Weights of a small mixture-of-experts language model, trained from scratch on English Wikipedia.
Experts: 2 picks a token, a sigmoid router.
Below are experts of layer 7 (counted from 0) of a mixture-of-experts language model. Rows are named router (the router's row for the expert), down (a neuron's output weights, with its number) and show model dimensions 192-287. Each number is 128 + 32 x the weight over its row's rms, rounded and kept within 0 to 255.
Before each expert's rows: a language model's description of what the expert responds to. This comes from a sample of Wikipedia text that the model never trained on.

# expert 17
Description: Table pipes, signs and math markup, such as +, −, $, ^{ and _{, plus Episode or Series labels in filmography tables.
router [139 113  89 170 106  82 124 121 104 141  85 177  95  58 131  70 153 116 191 104 158 121 164 163 132 123 143 152 105 123 113 152 126 203 101 121  77  75  85 170 109 130 113 142  80 165  74 116 125  92  71 158  77  79 120 104 136 155 114 168 170 137 169 129 143 122 139 114 149 118 164  98 145  74 173 151 146 184 107 138 127 121  98 142 107  74  84 134 166 104  92  78 125 145 148 102]
down0 [138 178 181  96 133 134 110 149 147  81  82 162 167 163  98 149  85  94 167  92 131 101 109 113  86 123 163 151 152 127 113 143 144 157 171 123  63 149 172 157 128 140  83 115 173 110 172 137  93 103 129 150  79 144 171 102 110 117 128 154 130 136 119  95 114 122 149 156 133  96 163 170 168 117 104  66 140 148 126 151  74 151  83 153 124 179 182 124 139  94 119 108  80 168 152 129]
down1 [134 151  90 122 194 102 144  78 100 118 132 131 143 129  99 124 156 171  89  87 140  53 104 132 155 174 131 110 121 159 192 139 150 100 167 121 156  88 112  91  69 123 187 127 138 159 126 113 128 156 125 137 109 118 177  81  44 121 162  88  99 105 162 104 153 121 158  95 187 131 166 129 104 193 148 151 134 161 118 144 139 133 116 136 104 179 140 152 151 158 168 174 120  99 111  86]
down2 [160 206 176  69 108 163 119 131 158 114 161 134 121 128 189 145  98 121  94 106 132 106 168 134 149 128  99 128  91 129 138 103 173 158 138 171 143 158 142 139 190 172 128 162 159 120 117 112 143  71  95 142 188  59 146 141 138 121 131 132 159 119 126 137 120  82 148  96 120 165 173 166 105 135 124  65  64 101 140  90 113  97  94  61 157 154 146 182 176 104 145 175 132 100 153 133]
down3 [184 135 127 124  92 158 171  83 145 172 143 150 112 128 100 104 119 143 125 130 140 128 141 124 177 155 174 102  94 172 103 138 114  99 175 145 181 124 177 146 102 142 167 138 126 108 161 164 114 120 213 124  93  80 171 120 134 118 115 101 129 111 112 157 104 121 104 133 145 170 110 168 149 115 190 143 121 146 160 139 120 123  63 117 159  80 139 171 137 123  83 118 114 138  82 107]
down4 [147 119 161 130 125 125 133 127 133 154 181 141 143  57  64  76 120 138 115 159 130 148 109 157 150 125 137 200 162 196  75 156  82  77 125 131 152 117 152 155  97 115 100  99 171 144 130  74 119 140 138  99 103 155 125 151 151 147  44 176 178 148  80 114 121 122 170 118 104 130 156 151 141 107 129 118 163 148 134 122 185  78 130 135 172 162 119 117 217 131 122  84 155  97 162 132]
down5 [156 165 154 140 138 148 120 124  96 142  82 110 108 176 125 151 140 111 125 177 139 184 119 102 185 127 143 122 134  89 167 118 152 152 141  58 161 197 112 184  76 133  98 103 155 135 128  99 158 128 153 124  88  87 138  73 192 102 121  74 107 152  86 116 124  87 124 151 154  95 139 117 126 193 168 105 163 122 137 152 124  91  64 115  45 122 118 124 126 103 166 170 122 142 146  92]
down6 [ 96 152  86 207 105 118  86 101  48 140 139 135 153 101 159 100 153 181 127  99 148 120  90 139 117 141 103 145 149  95 232 114 107 115 138 108 146 192 112 109 117 118 125 144 149 158 127 151 153 130 120 144 111 114 147 103 160 141  87 191 107  81 144 143  56 124 115 150  76 164 142  70 169  93 108 180 166 159 115 120  70 105 123 138 125 133 145 148 101 125 168 182 120 151 128 143]
down7 [120 149 177 118 134 153 100 161  72 159 112  99 179 127 105 183 144 159  89 136 117 135 112  38  99 113 167 138 143 146 166  87 173 102 107 143 110 165 192  84 189  83  82 106  92 138 117  81 140 134 128 115 134  99 175 165 117 184 139 154 101 121 155 109 117 105 148 125 131 148 185  99 113 122 104 134 114 174 126 153  88 181 102  75  90  94 161 107 120 116 146  71  94 101 106 138]
down8 [ 94  78 104 210 191 193 122  93 128 195 119 126 133 130 172 127 162 118 151  83 168 188 130 167 109 151 108 139 143 103 138  48 113 121 112 113 151 122 123 169  67 128  98 154 102 106 169 140 125 200  89 125 165 155 138 118 118 156 142 190  99 169 122 152 153  92 129 228  86 162 108 217 104 135 144 133  96 139  65 132 129  82 116 132 140 154 128 130 140 167 101  70 126 168 105 161]
down9 [167 164 136 110 108 143 153  66 135 124 124 105  80 119 111 151 149 200 154 124 135 163 169 134  97 107 121  91 124 183 124 177 114 111 123 123 168 108 117 125 155  81 158  88 172 185 167 111 151 182 143 114 163 168  71 162  79 136  92 135 114 151 166 225  85 123 187 103 140 133 110 135 175 177 122 140  98 120 152 177 124 140  76 108 144 154  69 106  55  67  70  74 127 197 124 116]
down10 [117  85  93  71 172 103  76 132 148  45 138 157 181 105 138  87 114 153 133 140 114 140 150  76 106 203 177 144 125 118 144 128 123 139 128 166  80 129 156 131 158 114  95 196 105 132  72 118 140 112 143 158 168 118 106 103  74 157  96  90  90 112 123  58 184 111  89 129 134 122 138  71 132  82 181 154  88 123 117 141  85 169 115 108 191 127 156 103 184  93  85  92  93  78 155 107]
down11 [161  82 140  43 157 145 213 154 125  88 133 145 127 176 114 146 157 106 210 175 136 114 136 117 141 149  86 115 164 133  76 172  69 161 181  97 197 128 124  87 141 170 147 113 101 161 121 133 140  88 116 140 163 162 109 143 152  74 142  93 142 105  96  87 142 172 106  49 150 141 142 128 113 163 165 141 174 105 117 125 115 168 142 107  88 118  89  97  99 116 121  94 134 136 131 134]
down12 [136 122 129 118  75 169 120  90 192 164  51 181 105 131 150 166 157 149 104 143 149  92  93 113 124 115 116 128 159 106 167 104 106 121 107 191 130  89 111  80 146 120 133 151 122 149 148 169 173 217 165 120  76 132 128  80 180  96 175 111 141 140 114 135 133 174 124 116 133 151 156 167 144 200 114 113 209 119  95 129 120 145 134 103  91 119 189 152 101 120  72  74  81 147 105  73]
down13 [153  79 155  67 148 117 128  78 122 117 129 136 157  87 149  69 173 111 138 113  96 144 122  84 104 139 121 146 179 112 100  91 143 104 161  76 151 172 129  94 146  99 187 157 143 127 153 129 129 159 143 104 152 157  98  66 117 120 126 141 157 165 102 164 136 152 156 158 177 105  20 110  55 141 136 105 154 122 101 172 112 137  83 181 110 178 132 159 180 113 135  99 157 139  93 110]
down14 [105  93 121 123 122 123 129 100  77 100  93 147  96 120 141 150 109 138  53 107 107 126 172 121 169 160 194 170 126 120 113  95 143 167 173  80 112  71 160 136 114 133 107  73 147 173  74 133 160  93 137  66 143  96 151  96 101 147  77 163 117  35 146 179 142 117 139 123 133 166 120 126  95  97 129 150 122  68 100 148 120 109 157 174 129 126  98 155 142 177 108 139 129 120  86 136]
down15 [178 121 151 183 126 136  87 126 149 156 141 152 132 123 126  94 125 119 136 105 108 105 153 146 107 136 178 110 111 183 137 120 109 107 147 115 127 143 141 145 130  78 170 146  91  91 153 139 180  92  77 139 143 177  96 151 129 149 123 109 148 175 160 145 129 138 118 159 125 147  79 112 128 140  92 125  91 108 155 107 106 159  86 120 124 163 154 160 132 138 163 150 114 178 130 117]
down16 [155 167 196 111 128 142 161 136 101 126 186 105 140  97  96 145  34 157 143 119 181  91 140 167 105 101 124 116 135  81 140 132 135 165 199  58  83 181 154 120  60 110 108 178 170 136 140 146  83 109 140 151 115 157 123 123 107 138 140 147 142 115 136 184 145 129 140 147 117 138 173 168 160  85 121 134 138 159 115 110  87 127 107 113  80 127 107 117  99 165 109 110 107 115 141  65]
down17 [179 105 158 124 104 128 144 126 155 149  77 107  68 157 155 104 198 109 141 131  96 125 122 153 131 157 147 161 105 162 120 104  93 108 121 121 115 145  81  87 118  99 157 138  80  96 156 138 101 170  99  91 135  77 128 106  82 154 200 121  80 169 121  97 164 184 120 122 105 146 127 131 107 123 127 146 121 120  84 122 195 152 142  98  73 122 102 140 138  70 157 140 128 132 125  95]
down18 [141 114 125 173  96 129 158 136 130  67 132  92 142 109 118 173 148 168 149 184 120 131 139 112 122 147 180 109 123 154 176 209 155  99 151 154 101 193 107 101 125  95 103 128  97 169  97 128 151 102 112  53 163  81  84 144 148 123 147 165  94 143  97 114  57 162 147 107 125 113 178  83 143 165 156  85 160  82 192 177 124 155 127 158 116 143 167  83 116 123 111 127 143 129 111 109]
down19 [116  54  71  84 145 123 149 116 125 156 138 134 129 129 102  89 108 112 148 117 129 180 162 120 164 124  78 186 195  98 181 134 137 125 155 140 158 200 141 122  95 176 191  94  98  97 181 126  91 145  84  72 135 105 158 116 138 140 151  41 180 102  77 128 186  73 137 155  96 122 154 122  91 145  75 120  74 162 129 122 108 169 125  96 132  76 136  73  70 120 141 107 170 136  92 122]
down20 [123  77 149 175 150  74 117 119 130 180 130 113 138 170 161 144 172 161 124 206 113 173 104 101  64 130 173 167 193 146 157  80 123 149  49 119 144 103 118 147 160 149 169 112 128 170  68 130 103 134  82  87 123 101 150 117 122 158  99 118 128 145 124  86 149 185 132 163 154 173 130 145  75 105 141 143 168 152  98 129 148 192  80 131 125  91  92 162 157  94 151 125 153 108 161 135]
down21 [ 67 119  80  87  99 167 114  90 107 102 134 145 143 124 145  89 127  73 104 125 129  99 159 123 168 102 153 123  96 161  99  70 157  98 141 104 101  95  71 131 122 114 130 132 115 139 174  77  93 120 125 107 146 161 159  83 100 100 122 121 162 170 145  73  50 144 175  93 150 142 128  91 127  87 127  95 165 154 172 140  82 136 122 151 149 130  66 103 105 168  91 183 165 157 168 119]
down22 [107 120 106 141  91 108 158  38 149  99  77 228 126 104 112 175 137 124 134 134 128 100 117 180 155 119 136  54 113  97 151 117 115 116 108 164 188 176 103 125 138  84 155 149 146 144 129 174  86 131 120 121 110 160 119  75 136 162 132 138 110 166 128 154 100  70 107 147 131 171 116  91 151 108 136 110 197 150 114 129 106 160 158 220 132 125 120 102  91 106 113 114  70 163 127 140]
down23 [136 127 110  88 134  87 112 138 140 201 111  82 116  96  90 143  97 116 169 102  94 103 154  84 103 164  82 125  89  67 149  90 127 150 183 128 152 119 205 121  95 127 114  84 147  90 177 127  98 136 117  96 175  73 135 157 156 142  76 127 149 129 133  97 155  80 145  98 137 146 141 124 127  95 128  88 183 199  99 121 176  90 140 108 132  54 138  47 154  93 149 130 109  95 135  81]
down24 [168 144 112 125 152 147 141 142 129 154 144 160 168 126 159 108 121 148  82 110  89 135 109 114 131 208 154  85 133 131 166  89 113 140  88 195  94 120 179 133  69  98 176 143  89 124 121 174  68 123  98 106 160 117 126 169 130  95  83 121 132 108 153 125 117 170 137 125 121  95 165 138 138 103 135 116 131  88 160  94 109  96 129 184 100 183 170  97  75 134  98 231 134  73 115 101]
down25 [115 100 137 113 110 144 171 142  94 134 134  74 135 109 155 117 192 111 130 112 137 112 100 105 104  94 144  97 139 114 150 126 184 123 128  63 117  81  94 164 128 137 157 130 187 106  81 134 164 157 145 211 222 139 157  99 140  95 201 111 141 182 130 168 152 169 103 147 111 144 121 193 108 131 136 135 136 175  92 115  94 109 132 135 173 103 161 113 168  82 150 101 188 142 119 107]
down26 [159 137  86 154 111 101 105 136 130 122 114 165 175 126 130 143 156 164 157 150 103 153  99 134  77 116 164  89  80  94 111 102 219 114 158 108 120 118 148 159  81  97 130  84 126 153  93 136 147 148  99 138 174  91 180 128 162 153 114 146 130  57 143 120 161  89 106 118 141 137 181 122 105  89 103 159 131 165 114 113 160  97 192 102 139 161 149  87 117  97 118 121 124 147 139  97]
down27 [136 185 108  84 124 134 183 129 137 103  57 124 160 161 128 111 110 108  65 102 209 128 155 177  94 156 107 147 169 117 128  91 138 109 222 151 155 141 133 114 180 144 175 121 183 125  98 175 127 177 115 116 153  51 135 137 125 119 152 149 154 115  89 151 131 136 118 145 163 177  83 133 115 149  95 166  97 145 232 140 102 152  85  72 182 194 132 189  97  83 144  92 199 141 155 111]
down28 [181 175 108 153 123 100 185 143 155 114 169 139 145  97 156 133 118 119 117 128 146 127 132 115 130 176 194 167 155 160 162 132 168 149  99 143 155 103 143 142 115 116 157 117 104 144 132 121 132  56 132 137 159 152 126 106 139 106 152  77 122 128 118 121 154 147  94 118 176 175  42  90 173 135 132 138 112 144 115  97 116 116 200 103 136 104 158 132  91 102  80  41  75 143 136 138]
down29 [113 113  95 154  99 107 127 103 177 140 125 128 127 108 158 113 194 151  81 180 141 116 146 166  84  50 122  99 136 179 112  97  83 132 128 124 167 130 144  88 122 166 123 173  77 101 152 177 159 155 130 137 137 148 172  80 126 149 129 121 182 139 127 125 101 123  93  64 145  87  91 165 138  98 114 127 120 162 165 122 167 133 128 109  50 164 121 190 105 112 175  85 107 129 138 139]
down30 [152 150 140  56  92 159 177 109 140 126 124  79 165 123 104 111 111 223 135 108  93 112 153 159 108 145 126 148 139 122 110 104 153 132 124  99 161 152 163  97 163 121 110 148 192 145 145 103 113 102 131  87  82 138 117  70 150 200 140 166  82 147 157 141 146 103  96 158 138 109 144 132 172 104 185  77 138 171 136 162 179 104 115  92 126 109  88 168 129 146  76 144 112  80 104 107]
down31 [ 75 155  74 161 105  81 146 124 101 119  89 166 133 130 123 186 100 131 183 161 108  85 138 101  80 168  71 154 135 129 188  79 107 132 170 105 105 153  96 106 130 153 162 142 132 110 115 127 179 119 162 196 191 114  81 152 128 174 163  89 123 140 127  97 124 114 175 113  58 124 182 172 146 111 131 196 119  85 118 171 110 173 125  90 172 122  86 168 156 149 123  93 140 106 127 133]
down32 [139 160 173 106 132 135  98 141 161 170 157 116 108  64 160  51 115 130 132 155 119  78 135 137 173 137  93 139 108 102 148 122 132 167  88 132  76 204 163 116 114 167 192 113 161 156 150 142 107 146  84  71 129 124 116  74 155 151 132 111 113 165 120 144  88 105 111 155 135  99 112  82 103 122 105 108 141  93 193 159 129 117 188 212  99 109 122 165 188 159 189  91 193 134 133 129]
down33 [165 137 134 166  99 179  71  91 107 124 161 190 133  78 165 180 106 149 177 181 163  78 140 123 128  85 109 174 147 140  99 133 114  94 192 109 173 126 132 160 163 177 181 148  99 136  68 130 111 178  92 118  82 114 131 138  83 132 179 185 140 167 134 139 103 142 120 117  90 115 108 166 111 110 144 125 169 196  87 155 143 145  76 157 152  91 154 139 211 134 141 145 114 133 157 132]
down34 [133  75 148 134 135 141 146 144 156 124 136 124  81 150 125  24 181 118 123 131 134 110 108 184  85 115  56 150 127 152 104  74 178 224 112 164 163 124 162 137 122 166 124 156 100 122 152 166  76 158 206 140 128  97 134  90  97 204 108 155  98 114 125 104 152 146 172 127 124 124 103  95 161 118  77 148 108 127 121 134 115 141 140 147 127 136 102 188 101 171 145 113  84 138  87 142]
down35 [121 190 134   8 121  87 134 114 141 213 170 132 119 150 148 117 111 130 109 125 142 122 109 200 191 149 110 168  95 129 145  72  82 135 146 135 106 110  98 119 127 169 157 132 108 160 114 150 114 181 140 192 184 136 146 107 127 117  74 112 103 195 136 171  96 124 162 128  87 102 159 127 120 119 140 118  74 126 187 114 129  82 174 138 131 168 113 128 195 170 138 109 188 107  78 121]
down36 [149 162 105 119 177 163 161 163 161 107 141 161 147 114 163 161 121 122 151 104  76 152 210 103 131 111 125 123 122 150 170 122 118 131 133 121 224  98  71 136 141 105 144 124 134 129 217  94 173 117 153  96 161 182 118 127 151 160 126 140  66  88 118 133 172  59 133 166 156 132  72 142 133 154 120 155 149 165 144 148  80 103  87 108 140  48 125 147 107  78  90  71 142 173 110  95]
down37 [ 66  95 107 150 165 117 132 150 134 103  99  50 154 129 161 154  80 123  98  93 128 144 112 160 109 100 150 176 142 169  96 156 145 128 112 149 104 210 101 179 122 117 146 103 120 154 155 107 103  99 143 105 164 145 108 106  75 172 120  87 120  98  90 148 196 124 116 116  75 103 174 122 127  88 141  93 126 128 191 150 156 150 108 151 174  92 135 119  83 115  79  58 174 164  77 164]
down38 [103 222  91 160 138 109 150 100 172 138 117 159 173  99 119 162 111 125 127  96  83 144 160 175  97 192  94 109 172 169  94 155 132 132 121 153 129 101 129 185 125 182  76 171 151  57 131 116 125  99 117 111 167  92 192 158  94 105 110 169 157 135 115 144 113 119 106  75  78 131 179 160 109 125  93 126  59 117 101 138  84 143 140 120 117 112 116 109 164 192 135 160 134 168 135 141]
down39 [121 178 182 101 164 140 122  98 158 125 143 127 215 104  75  67 136 214  81 115 165 144 113 184  85 110 135  87 124  85  87 113  96 167 107 186  88 174 138 165 104 157 145 116  82 155 154 109 125 123  72  93  99  99 180  99 162 150 118 171 133 153  75 142 110 123 106 217 103  87 166 174 138 180 103 191 163 120 114  90  72  54 149 163  86 159  89 203 143 124 153  76 183 128 105 127]
down40 [ 99 137  48 174 107 180 139 108 107 166 169  89 139 148 116 161 145 107 149  88 154 160 125  81 104 152 145 161 165 111 132 151  87  74 174 105 209 146 130 107 113 153 134  75  96 143 135 170  65 141  89 116 113 104  83 125 102 132 132 168 174 157 151 160 159 164 138 112 100 115 112 145 117  85  99 177 135 109 115 104 107 123 243 129 130 103 160 111 134 111 124 163 127 179 134  91]
down41 [182  91 141 182 124 191 134  88 139 141 150  93  97 191  74 116  58 134 109 145 103 146 107  96 172 111 120 155 172 101 158 100 172  91  97 141 165  87 131  86 138 104 161 143 161 155 146 103 199 138 176 113 105 126 129 138 109 115 149 159  90  55 116 194 135 109 128 166 153 115 127  71 152 137 218 116 118 154 104 113 159 122 127 142 102 179 180 133 126 121 138 142 118  86 140 131]
down42 [141 170 108  82 126 101 139  59 106  70 107 129 155 129 131 191 127  84 182 155 130 110 132 157  56  79 118 143  84 157 133 151  98 143 114  75 145 125 126 109 109  90 103 160 137  80 120 119 108 101  79 172 130  78  97 159 141 125 126 208 123  94 126 117 118 103 108 117 127  55 139 111 116  71 160 135 101 186 108 113  93 152 140 150 139 200 122  77 137 183 155  91  76 110 123  95]
down43 [126 139 126 139 163  96 122 113  81  95 137 114 110 114 126 127 148 151 166 166 137  89 104 105 151 155 122 133 130 120  81 144  89 125 112 114 113 109 107  59 117 129 123 124 153 121  59 178 164  59 144  66  96 141 128 103 136 151  95 185 107 129 133 138 127 174 122 151 147 153 127  99 102 125 130 163 136 198 105 128 117 134  97  91  38 135 110 119 120 118 150 101 154 176 104 141]
down44 [131 196 185 152  83 123 146  86 130 117 155 134 122 137 150  69  98 162 149 106 111 126 104 171 150 110  67 134  88 165 146  94 115 129  87 112 113 121 115  90 172 147 129 104  99 153 110 149 172  94 107 140 138 155  88 117 149 180 142 116 154 124 149 158 113 122 112 101 158  91 210 190 101  97 152 187 114 110 119 117 139 140 147 126  48 105  94 148 140 111 130 207 138 126 121  77]
down45 [166 125 145 139  64  94 106 171 143 121 121 143 184 115  99 141 140  80 156 120 125 113 147 163 108 141  98 114 165 138 114 136 155 107  96  99 135 159 100  90 129 144 114 168 128  91 172 112 182 190 109 134 112 135  99 153 124  83 157  58 118 120 112  84  83 145 129  65  86 121 188  75  92 128 174 173 104 109  93  89 135 119 150  99 156 142 118 166 138 146 148 156  83 111 116 178]
down46 [189  94 125 115 103 136 125 123 118  81 136 171 198  99 149 111 105  41 117 123 109  83 109 154 115 108 133 158 121 130  72 146 143 177 117 122 160 116 110 104  87 188  84  68 173 163 117 113 154 126  90 117 154 145 124 113 166 130 128 118 140 145 175 128 148 164  91 128 175 153 144  95 151  95 135 120  80 112 192 125  71 193 117 135 123 172 123 121 126 124 107 124 166  70 103 159]
down47 [141 145 171 105 124 113 127 145  97 138  57 147 151  90 142 161 188 154 122 103 111 129 129  81 145 122 166 130 120 109 110 143 130 104 142 115 164 144 132 148 104 139 125 118 161 158 132 142 167  88 154  98 117 120 111 162  92 116 186 227  88 135 100 189 122 133 116 141  39  75 174 106  68  72 108 124 144 138 145  75 116 144 104 169 150  93 149 113  96 134 136 132 121 152 101 131]
down48 [ 73  90  82 143  70 127 135  44  99 134 128  67 111 175 175 113 157 131  95 122  85 200 111 147 156 159 121 163 101  98 136 142 219 122 151 110 141  73 146  89  87 157  75 140 138 169  80 122  97 133 104  58 150  75 134 145 104 129 150  94 151  89 151 164  81 146  43 126 126 135  99  85 173 116 131 130 164 187 105 141 117  89  78 138  97 148 157 110 153 168 152 144  63 120 110 135]
down49 [141 139 120 110 124 100  70  81 145 100 135 175 135 101 145 141 136 155 162  86 137 101 101 174  98 131 152 124  71 128 138 119 105  95 135 135 152 154 110 172 123  87  82 187  99 143 182 142 186 176 162 136  98 108  57 190 146 123 165 111  90  56  81 142 180  76  95 159 146 162 116 122 110 119 166 111 111  91 130  92 133  70 170 161 145 125 121 117 137 189  83 130 108 132  86 234]
down50 [ 99 118  76 141 116 124 186  94 131 185 123 160 113 100 126  89 204 144 147 168 136  80 113 138 121 108 156 139 134  66   8 137 165 146 118 108 172 111 179 184 151  94 134 110  45 126 175 131  88 122 172 145 182 116 139 151 165 109 131 138 102 102 113 153 125 119 127 111 127 143 128 161 133 120  97 206  94 105 116 105 162 145  94 137 142 143 145 123 127  65 121 182  91 163 106 162]
down51 [190  61 109  97 160 118 107 110 135 140 148 122 110 160 162 143  59 167 118 148 123 102 166  76 137  91 123 155 139 175  98 149 153  96 121 160 111 129 115 180 130 106 133 129  87 147 136  83 169  94 128 108 127  92 159  70 100 135 126 102  77  85  76 154 130 139  85  61 176 157 109 116 105  87 104 141 173  84 146 100 118 111 119 114 137 171 107 121  91 169 135 157 141 135 173 139]
down52 [119 188  94 111  98 156  94 124  71 192 106 178 128  93 123 100 142 121 154 172 171  59 123 152 160 100  80 148 129  88 104 116 113 157 178 162 107 187 134 133 116 111 119 123 136 117 140 125  94 112  91 113 134 123 145 100 138 109 128  86 166 176  87 147 165 122 104  74  77 180  84 101  92 109 114 145 103 132 103 148 111 183 106 103 121 127 117  73 179 182 122 145  95 167 120 119]
down53 [ 75  96 140  76 129 112 103 175 137 176 133 157  88 156 202  95 154  77 147 145 135 110 127 105 157 112 124 183  86 175  68 166 137 120 139 158 166 119 155 156  87 107 202 153 117  98  91 165 111 117 155  87 178 146 145 143 165 149 147  75 159 134 150 163 132 127 138 112  98 119 147 141 126 166 120 141 134 149 102 131 138  85  84 121  90 121  93 144 158 134 140 163 206 117 104  96]
down54 [103 153  90 119 116 144  65 118 145  79 177 116 152  56  69 139 100 180  78 159 116 147 151 133 124  68 164 132 115 150 128 130 126  70 158  63 138 151 137 148 154  99 140  54  96 131 147 187 107 126 153 127  61 125 137 144 168  39 150 116 179 139 177 131 119 116 110  86 147 137 135 123 148  75 134 201 134 193  97 131  78  78 132 137 150 149  81 209 130 124  87 121 128 157 136 113]
down55 [156 126 117 127 119 178 102 124  71 156  97  98 131  99  99 146 136 108 169 131 119  77  98 142 118 155  84 138  80 107 132 113 126 127 175 133  72 118  71 124 145 177  96 167 133 136  96 149 140 112 117 122 142 156  99 151 138 140 164 134 117 151 116  73 161 186 181 166 129 138 133 115 166 129 149  88 145 151 131 143 100 159 103 115 127 145 154  61 113  96 148  69  59  54 111 145]
down56 [136  59 136  30 135 141 103 169 120 121 124 120  92 140 186 128 154  93 152 113 123  98 100 166  88 110  94  90 173 106 178 114 104  93 142 163 135 158 144 128 114 134  84 163 153 114 178  87 154 184 129 139 141 141 126 143 160 144 122  85 139 118 135  98 118 140 137 186 108  81  86  70 138 108 114  82 107  95  97 115 150 156  82 118 136 167  69 104 163 156  99  86 116  55 132 166]
down57 [128  80 158 104 105 145 169 113 117 118 119  60  99  60 109 121 112 144 227 125 105 130 116 142 180  81 167 158 108  98 115 136  94 146 129 132 116 124 132 161 145 108 120 114  98 127 155 152 107 137 135 124 145 184 133 146 115 171 185 126 134 107 153 168 116 139 182 111 141 117 149 218 147  87 149 130 132 138 135 123 136 123 174 146 114 128 219 196 132 162  81 153 181 127  82 114]
down58 [124 150  50 107  77 156 112 158  77 120 123 157 132 126 159  54 163 121 132 140  97 101 122 121 148 113 188 111 155 107 127 151 143 145  98 101 144  99  61 146 118 115  60 156 111 133 119 147 110  52 128 128 143 158 151 133 131 127 140  89 183  90 167 115  84 102 166 108 104 121 199 127  85 146 150 133 141 107 105 110 117 154 147 176 135  94 139 130  82 148 135 171  65 155 138  98]
down59 [117 123 132  93 119 136 147 141 132 129 174  83 166 112 136 164  93 171 218 156 121 117 122 166 127 128  94 106  91 123 145 107 147 168 152 110 178 114 129 155  46 145 139 111 106  76 182 137 172 150 135 118 141 143 128 186 166 117 122 126 203 132 120 159  84  91 141 175 158 148 170 124 181 105  60 153 121 135  70 110 120 148 122 128 141  83  94  96 125 172 130 118 116 122 161 176]
down60 [130 121 169 138 158 158 173 178 118 136  94 140 144 122 169 131 115 142 100 112 186 154 167 143 140  92 101 169 169 143 105 136 114 103  98 108 108  81 162 171 104  89  91 159  88 133 127 136 154  91 167 159 171 135 102 139  77  99 178 140  92 106 104 137 118 123 107 101 126 137 139 108 135 106 109 133 122 186  94 111 105  85 151 149 116 173 123 146 118 168 127 159 165 197 158 102]
down61 [171 159 151  92  87 108 118 127  83  61 159 140 120 101 107 135 136 140 116 140 160 101 148 166 116  72 115 109 122 126 155  91 158 174 161  98 115 185  95  90 114 117 133 176  94 152 144 107  98 170 141 112 152 183 182 126 143 100 104 152 143 115 111 131 118 192 105 148 102  58 123 119 124 124 118 136  97 166  91 114 151  78 125 151 150 130 149 146 117 110 125 121 119 170 145 196]
down62 [178  55 115 126  92 126 130 108 132  89 121 129 114 169 115 133  92 152 124  93 154  32  45  88 131 112 138  97 127 133  99 101  95  92 138 156 159 170 130 128 129 104 134 147 163 136 113 132 145 161 166 140 149  93 105 127 127 110 112 165 127 137 135 141  65 121 120 113 165 112  98  83 117 169 194 135  71  61  96 104  87 150 120 137 131 148 147 162 156 126 157 155 152 146 155  96]
down63 [143  43 105  77 110 100 154 172 132 139 149 177 110 102 217 114 165  88  64 142  57 137 194 138 100 108 119 181 126 139 149 185  96 161 106 106 107 152 147 162 147 114 128 175  51 124 113 123 147 169 114 155  87 181 151  97 140  54 140 122 166 162 129 123  87  93 152 144 135 173 131 126  94 141 111 110 112 145 140 175 155 119  98 122 113 115  90 163  98 111 102 130  88 175 106 100]
down64 [169 109 170 134  80 148 148 132 169 106 127 170 144 127 121 154 113 124 119 188  94 104 111 152 138 150 155 195 130 111 156 114 115  58  83 113 154  81 124 109 122 114 209 184 131 155 129 153 122 137 166 131 146 152 120 120 137 148  82 130 162 133 151  78 139  88 147  77 155 131 135 131 140  86 122 113 144 129 137 167 147 114 165 171 147  67 107 143  35  72 162 223 158  98  97 119]
down65 [ 59 115  83 169 110  91 156  95 113 148 110 141 143 135 127 110  98 121  92 195 120 139 106  97  94 150 180 140 144 180 137 104 102 171 189 189 165 146  82  77 106 103  93  73 155  92 120 110 121 149  82  94 147 107 146 132 103 125 165 154 190 115 125 186 151 101  67 102 202 119 166 157 163 144 106 117 169  83 154  81 118 157 178 154 149 101 152 113 128 149 156 149  73 159 221  58]
down66 [160 125 119 194 130 112 128 162 125 144  85 164 150 122 129  26 128  87 165 103 109 119 132  76 163 174 157 170 189 107 127 165 119  96 127 125 121 202 136 130 182 110 144 112 122 142 120 129 125 141  75 149 151 108 114  97 135 158 152 112 151 142 144  66 124 130 120  92 112  82 149  80  93  79  88 114 151 126 113 176 107 105 144 136 130 245 163 109 121 144 108 132  98 143 121  95]
down67 [107  90 116 157 159 115  73 111 128 113 160  87 135 198 114 121 151 117 145 104 191 112 173 146 181 141 141 173 136 139 114 127  61 147 118 127 134 145  57 187 201 119 117 218  63 101 138 152 148 118 146 174 112 135  80 131 132 193 129 163 138 149  88 131 148 132  85 150 158 157 143 158 163 138 130 118 157 149 153 141 170 152 123 113 152 158 143  88 109 173  84 147 137 211 166 125]
down68 [144 115  97  51 131 138 153 183 133 154 125 122 110 163 115 133 159  68 107 112 111 125 134  99 108 122 149 121 124 130 200 136 105 148 108 102 154  99 146 103 116 126 136 101 164 117 108 127 172 173  75 113 101 158 120 128 120  88 139 131 120  98 174  57 176 106 141 146 205 146 122 120 114 103 206  91 143 153 156 102 101 148 183  88 180  73 138  72 159 116 158  50 124 111 144 158]
down69 [132  38 109  95 113 133 150 159 183 145 119 167 123 107 164 146 171  89 140 170  97  97 111  89 169 159 122 100 149 126 105 105 112 130  90 111 154 102 154 181  99 115 143 119 103  86 159  87 188  93 129  72 132 127 144  96 144 158 125 127 163 131 101 170 117 159 132 183 167 103 171 113  94  68 115 146  66 127  88 153 120 135 152 163 123  86 124 143 119 125 120 143 135 106  87 124]
down70 [119 113 140 154 156 105 142 106 165 144 111 157 152 106 100  73 127 141 102 110 115 161 115  95  94 157 179 107 115 103  83 156  69  96 110 119 105 142 154 138 148 136 114 109 106 145 128  78 142 138 127 163 163 118 102 130 117 115 134 134 162 125 133  58  74 137 155 105 108 179 123 123 123 155 113 137 120 186 182 123 157 107 103 186  87 165 107  61 172 108 127 153 106 172 125 145]
down71 [124 144 119 142 104 151 155 172 148 148 194 183 132 124  69 141  57 114 105  98 162 145 122 108 138 160  81  81 111 139 153 130 123 144 107 129  89 126 131 126 107 143 154 146 116 127 138 121 139 129  98 187  61 171 113 139 106 154 126 158  81 130 125 134 164 143 114 105 168 177 135 141 102 132 124 135 166 172 103 159 125 103 119 142 132  88 109  98 188  67 121 117 121 168 134  90]
down72 [ 93 131 149 115 145 181 129  98  83 109 181 142 115 128 149 136  88 121  84 129 146 139 189 127 139 114 156 136  86 114 102 124  97 108 131 115 140 154 143  86 162 154 136 177  97 157 108 191  99 110 185 176 115 140 101 125 128 147  83 128 171 124 163 107  93 157 158  72 104 150 206 126 157 119 163 108  94 132 109 214 186 101 105  80 139 117 221 172  91  74 150 208 152 120 125 146]